Weights of a small mixture-of-experts language model, trained from scratch on English Wikipedia: 192 GeGLU neurons an expert.
Below are experts of layer 7 (counted from 0) of a mixture-of-experts language model. Rows are named router (the router's row for the expert), gate (a neuron's input weights, with its number), up (a neuron's input weights, with its number), down (a neuron's output weights, with its number) and show model dimensions 512-639. Each number is 500 + 25 x the weight over its row's rms, rounded and kept within 0 to 999. Numbers have three digits each.
Before each expert's rows: a language model's description of what the expert responds to; "comes after" lists some tokens at least twice as common just before its tokens as in all text. This comes from a sample of Wikipedia text that the model never trained on. Tokens count by the router's weight.

# expert 3
It responds to: Table cell separators and prepositions linking phrases, such as produced by, degree from, one of, set in.
comes after: "\n", " ", ") ", "0 ", "1 ", "2 "
router:503479506515467496472499544502471505489522490474479524488471507517461507509475474532495512451491485543532511465517501507513516517520489486495503539525515468492470511490528536518480524497462514508504500513467502482476484549540508499521487537505444504490505502520495493499528539474496520523549506480490531502504509482509526510506468466486499491450523458500462514538463503549538490513516
gate16:526512491496492515495492504469484505537508524482501565475559498489507500511493484489482481543435504490475498462529468478512518490479477484502469471528510502488470481511498490524504482478563515509501524451478516518525458510489478490470452538532464450500502493499492488532487505525492509530509516486542491502490522502472465495501461498503497487507508488551534486472513524493490493492504
up16:466487471525503519500511531474516497499503521462509497455531524506485494446528501506467479489451493487493499482467452496489528514496499525516475476489523463497463523493486483497523506522488495508534500466451541533519461506489495498503511511479474518487484550503512494519543522449498537471505509525482478476489486510485490484495544512474504520486503501484520505522496500505493464524518
down16:500521539489500516474486495531529512523525490544496489460492484502503505540497528518492499535545498489521481499380487522507504538460539485497523483505500456491497526547503488511473537460523501508503496506567505525524508476472499494510493454446510488519473487497493471487520509468508484495563475486493504495522490552500498504496495503513499478543573536524507495509496522498494486501452
gate17:482515484521501492476458474519446481496496501476530532491537496519476477467510544537524456475476495477513539493528490494541502532511497510527527524478494475515494521459458549524524512538550511475485482526540468506456475476509513455517478491573524509480482523460492480527493506515521500487539513520501479495537503500470500545502537494536514526548495505525496523468561489475449556525475
up17:509504431503478488518505506520464493486482520507507503507516518490480501489512521501436506522561511514463508527519524495490489516478518525500484555502513520462478496580516484505539513456534492528484481488473538545488537455480523475525505468507491497494545504505428547474491524470517528504494520513480479520469491495435499465485526505492533459483488538468480469481539497496534491506522
down17:455488461513479462493502560504533473498503532498496464505486513459555475537463499510511516526475504504493523494497455457501501488526509496452522527509485454511498469497467486523481496496486493472486515516498548452539511522480503542511513496496499526496458464484483531515481517474495487525525527507480523530476538493494482521522508532518513514484570460501487459528454486476518493488489
gate18:516485535551464518493523535510523520464529465507501552518524515496474549486490474500517495504496512519444480472480485508464532559459471488517526464490484448491491479502465525529474488479505525528531491501550521495456470515512497523494501530469516493506562524479527538458530456476483527511545490487489507517523488511481507533452467460519529466528506484493510474474510495551535441497487
up18:504502503518485467520502469508482514522504506492494495451513510512486530518481482544531532511497505513506530545515483519525471541458503494476487475509529488508501535445524506509475498517433479491519490502483488460538493459498511502521508488525541466530479476480470515468501549559528460473482475540481488541526518519498543519532504530508463520517511492516527502508493490488478468484467
down18:484525465481482485525507473491532491496510509513474455458489483513531493501467502499475484502466493531522465491485521486445414472479501496498515504553482520499480505514468521441528491508497500496484566505502493500515531517520491508486495482505507514508486531506510523522490466513469490476488475488482470431464505479504492521459513488457482504500501498528495539529543500433477475486438

# expert 2
It responds to: Line breaks after sentences or list items, heading markers like == and ===, and sentence-opening The and In at new paragraphs.
comes after: "|", "\n", ".", "\n\n", ")", "=="
router:545459529517494498507500488536545517435499552509463479500532481432484503536498486537514510478439443520489518536511473497480471523533484492490507521504507495511548498551524510500466481498511550518524511516499483537498528486457463518504512510510488542507499502501475516518517471511469507506525472495494505541495494482491493472514471551496542494514485529484505531492484535502492537513528
gate16:533482524488546490505525500531498531445514507514479509513529498515500494529468467504520499526478532474509504440481517485452489488469529499492495482504512514495487492472547513563493526503486498497530498487525485493505461504516481509541532495463505509517451472502509503484481508495538503453475517499444485502492508479447492456520463520466492480508522529511469518526494511522512493475513
up16:454504521488476449512485455537526494542497473453515458496458507453496553470501531507505475532475490534484534562504473550510533501437451537493495517504524465509526510528531531487457500506515504518492501513516524532479503511526504459514528502543510494509520509500560518498510444532460467536468489495522483541475491509462494511520512527503442513471510485495495543505511462518477517529534
down16:515501518514464501493542490503504476535518496484510487482444521452494491469516481524482479469510483524471532496445491502533499482507518502531470512469484504531502498531513487511492532518538549463498479524504469528464526547507488541461502510527485518496538508513507489463510496518484510509477531533490482495476480515483509501461500503549490497516543487508484542496490452523463524481516
gate17:477504490505482536451533527536482505459531485501466498509514502525438504562478522492536504467496496454521493502461485503493483541494497520526502479494486447505463537489481486517504478498460523508483515464497489478534509488516494494504539472526527495501460521515512489509489501510462523505498481470482489472502515496549504502526528449520466498497539537516470477521532486469568511506493
up17:492505484491472476463528480522506489483520524503503527506535493488500475529501483490492486493524473480493489514459482523562487488516505462516507532508501529526503497497494528505516481478504532497480500496520533509500495520511551502483468493485495466500471495521534488484505477534531509494518511492470541542539488549502472528469486523471532525507484484509464520474492481481533540487515
down17:505546515516469530462434462493512453504493492457490503522533495503503528474473497514522540526453461502463472509458498471488507564476527488532524505466526492507518492490486488509506508443516477478484532462501497484485480494489476497468469521490524518509468553473507549513509500511501496455480481475452468430542482484560470535485493520474466536500507475481464552509504524482513506506493
gate18:536537530510492485510509461500525501462518461502455486480502510494538495446478527458484468528516493516485497498525468492499512465522467501504509471500496520535501496542536537480510511483510460509489523492471557504491520506541473516477520530532482478476453509486506511505498518532483471531490508503492461516511497482514486514494516528530489487504458516496464503461510509508525499472526
up18:527480512448525531501519488498517473538500483500525487498480462527470465491518471463497478458503492541492528514490504476478471500507507475470475488530474513457511506455547507531476500534510532535478495484501518501466513500499486475474480536430485496442518482505468512518505500513491524470438535481476551531474486515485497521487485475498510520493493489503488523507513518476466525514486
down18:481489487463519490457508497527483496474500527481469459503476480444524494527506479505512513508500456509529503545567480535511536502494508484505481489501566501492525475551522479485454481485478508490522503488550531470503513473531490551524464525492438524467492512538456503520502532506488512459482559523460472506506525519446493518500451487505530529453491512521499499466479484550502506490534

# expert 6
It responds to: Capitalized first pieces of names in lists, tables and taxonomy infoboxes, such as Sh, Mar, K, plus list dashes before Genus or Subfamily.
comes after: "| ", "\n", "- ", ": ", "(", "; "
router:516489490517507461521492456512483512485517470495467475488455489515460495507517537545526511482488524519499466482521519500462481518536510535497500483495484542524553512486493511451481503481474560488505499479512522518524491518499493499557463537526492488490525489492487506474473511470484485487540500495435511511491556486499498499539498514497507504500481493503494512491486500496511535507509
gate0:500499489517507493523508497494461496478491523471522474490454532467514490516552514525474487509537496521467480542490510479567493505496466517506489493460480489499526531467515531504473489463494522512450460505502527534486486492434493504535476493463461498530525519485507519551535495480496518531499498505494497561484524503498555525485510521491496510520496478499511490523467499516527484507507
up0:540492509462493509490494481501521500471490498480468494513471520501494516514563500493483519504475526494504494514505526486518498528467490508458519495491510494480519477532516522484481489504517538492463504499469496558487499521489494499457467467488540497507510524462500494550511496485515513469491489516491495521518489509556520517552492498519535421479517492541494508469491520489530466481504
down0:517482482529493529517474469489512510506460471470526473467519496502487538470549503524463517525486546479486485532608490505455519505483506520450551515507523511498482534491530503498459470463494472529512502556530480516481488466502490508488478537500498522480470495456487503509466497474506511493504479510509506546480445493513521509485510507520430493491521445531522529466441490493535444491486
gate1:529444522475499469452513529458521524524508515513536457510524534511496518516543533481521479513494469501468474497500543495462531551528456509526505487482492508523531489489481494551498474514427546533514532490510462531490477523467496498472499476515506478490458482547501500469517446474496491459497471518494548467497473514478510497463490512445478500484477562494503517518481502516510511474520
up1:539455492500504497484473452477497527485494479483518528508515507458484456475492473551488500495500487471516464479527484457500527497538521485553515539480541489473516525451553533475544484496488463520523488503490471542451529456519499477453528488479519493525511541496470490515513503481488498508426503523444489498550483509512528467529518533521497497491513519467507512533532480488543506467508
down1:530522513488522521472515532504548485473550496525521529498516496460492534499523499536513506499529514533551487469547491545496521518481492505514509508481490500510507542506510528486513516512474528506517517513521470508498522508504517468526476462478488467510467514475522496484564537530560505503535493515482458526521495530488443461504538529498535480477490506504450523497512504533490482483486
gate2:477545512482479489511509497501547465462501533476501453512484484501513515480474512545505529515503504509480440499522503466509497492492506510452493496495431514488510478482500493482518490496494470455504474453507492447460518506530494465521528515459458454486496495503482514515490451487526511513499505544510490514518529509490536487497477525481519465470492471484492538519490503487543524497485
up2:460440492502533505483476505547534490471451490515485482463516529507514493497515497488501471445514486503530510500525451514496499522503485501467510504528494524456492516452527482494505540528489441511512523520463502500521482516485512497530503515485506480505485487500503496539480471491518495491501531478518529471495511446490478543481515476503508501496481534496457491495476501518497477487496
down2:464435470476469569494517526475438491488505505483485524472506504503518505483521473548505476462514474490522488499518477504532478521487513526505516493486489488522465519479479488470474458506483458518497468460482478501532485500481457509464467462458543534497487474490513481477516515464498514522504490475505464495505512514566510518495511438453468554509555512455442539533513469497489519454504

# expert 9
It responds to: Space-ending tokens that finish a word or number before a table cell break, such as score digits like 3–6, surname endings, and given names.
comes after: "| ", "–", ",", "201", "200", "202"
router:486505484536517485516484493492488524516515500488475515498450482546454468492475509542517509475487477531443491504528505489487512508510509504524487510542485528524503520504524522486492522492429575493498508496452520482482517525562483454561504498490491498541517455493530501452463488527476504547501494488474523472462537497491495479508496505525543536494500497507504505534492514504532533517481
gate16:511510555513538487486507502546461513489479542483494517479486479508506496506497563482472495525496500510488512516515518538515514457447491469522455528500480549478490515489513529488502494504488497537528517490460509542468461474514461545484475500505479512517516510511498512492505483471504481469489475526463496439534524544489524523488491468471490507461535497467482463464483513494483525485517
up16:467473467476464489520482509486508484458524510492496499520506489478515516499493510453493509524517513509462486503545525512503512520479464486521481461505526569502447489469502490527489546483508460479469501470489490525494498515479542517544479540467530556512505456484517524526509519490519468522505506528530497490498467518510495534492510510490500516492506481460523504470470546545524537533532
down16:467526521501500489482482468500504492504510481510470473511476459522526514523473532520500544505527537463517485500523564505532524536522525479503503526486506510499503492487523522530519514505519485492481568499480522532519498503497506529516510501511495478523511491524455522504446520521491449546497482475483447483514464501484502521498512513534481508510463507506513499446491450525488527522486
gate17:487491488498469528511457512469488494484515462535515529515480518466494494493481457501486503514448482499498487490518497505493528525493499512529464491499533493535451448507472490463475473496506488498481487461548484511524526479497494482435514491456507545475512471514506497471488446524513533530507530468499505511494470470478451505516472482544512510490476469542497477513476512490487520493488
up17:516479499494492506522543462503562476535525494480491515515490442504517468501535498488536487501522505502514500488489529493460500486568543503484491466443458478501538477522509479469472491487550496453454493476504515486488498505474535496495512507511509521544501510491490471539532522478520519484504530489519511531475503506517463538482537491489465488535455482534490456454485502512465503497481
down17:500528487543519501499499508482473524472514500464472458499527509478502530506496519534504542527510453459523494483460512481510522471492497487517470495528518502501492454522487511524460500527545536449468486546453468561533519486500483450565503539493519530517488504480517492530485512485458482533473490479518478527497527493531498545480500506509497510522486515482557543522532514502484486524469
gate18:447481472474477434500498492484536494502510520499474520523491498503525499472471490586498494492511538525503520476524495454511505492468555488525543444487537533492536505538508499486515470525471501558448526508522487505491495524459490522515516514481507465499465494489493528487491529525492474503504487484509462497469526467516498501471553500531490501484541492494513512485488501509517511484468
up18:481517521425518498467538459547463493489529477487508482490522521493514518532466484509497508479480506465532510488479521471485521444471493465470506508495444497504476507547501540497504518511496500512503553469514493479502489509454569539493497510536470472480446475488487475486498555516475470444548518502492500548548513520534511532490511484496530525446500484462518544456489561530453519457544
down18:533467495512495453497503500475514463510511494508532563509509510501485470473499531525507509558491505540518478516591490520507479514505489520520495479517506528476533467525499495466498429520491520516459529491502460540482518522506465531521495501469567479542505440473494486486506493449523458522512514485450481545468519459513501500506510524472490491496503466510530461493502476480556496498522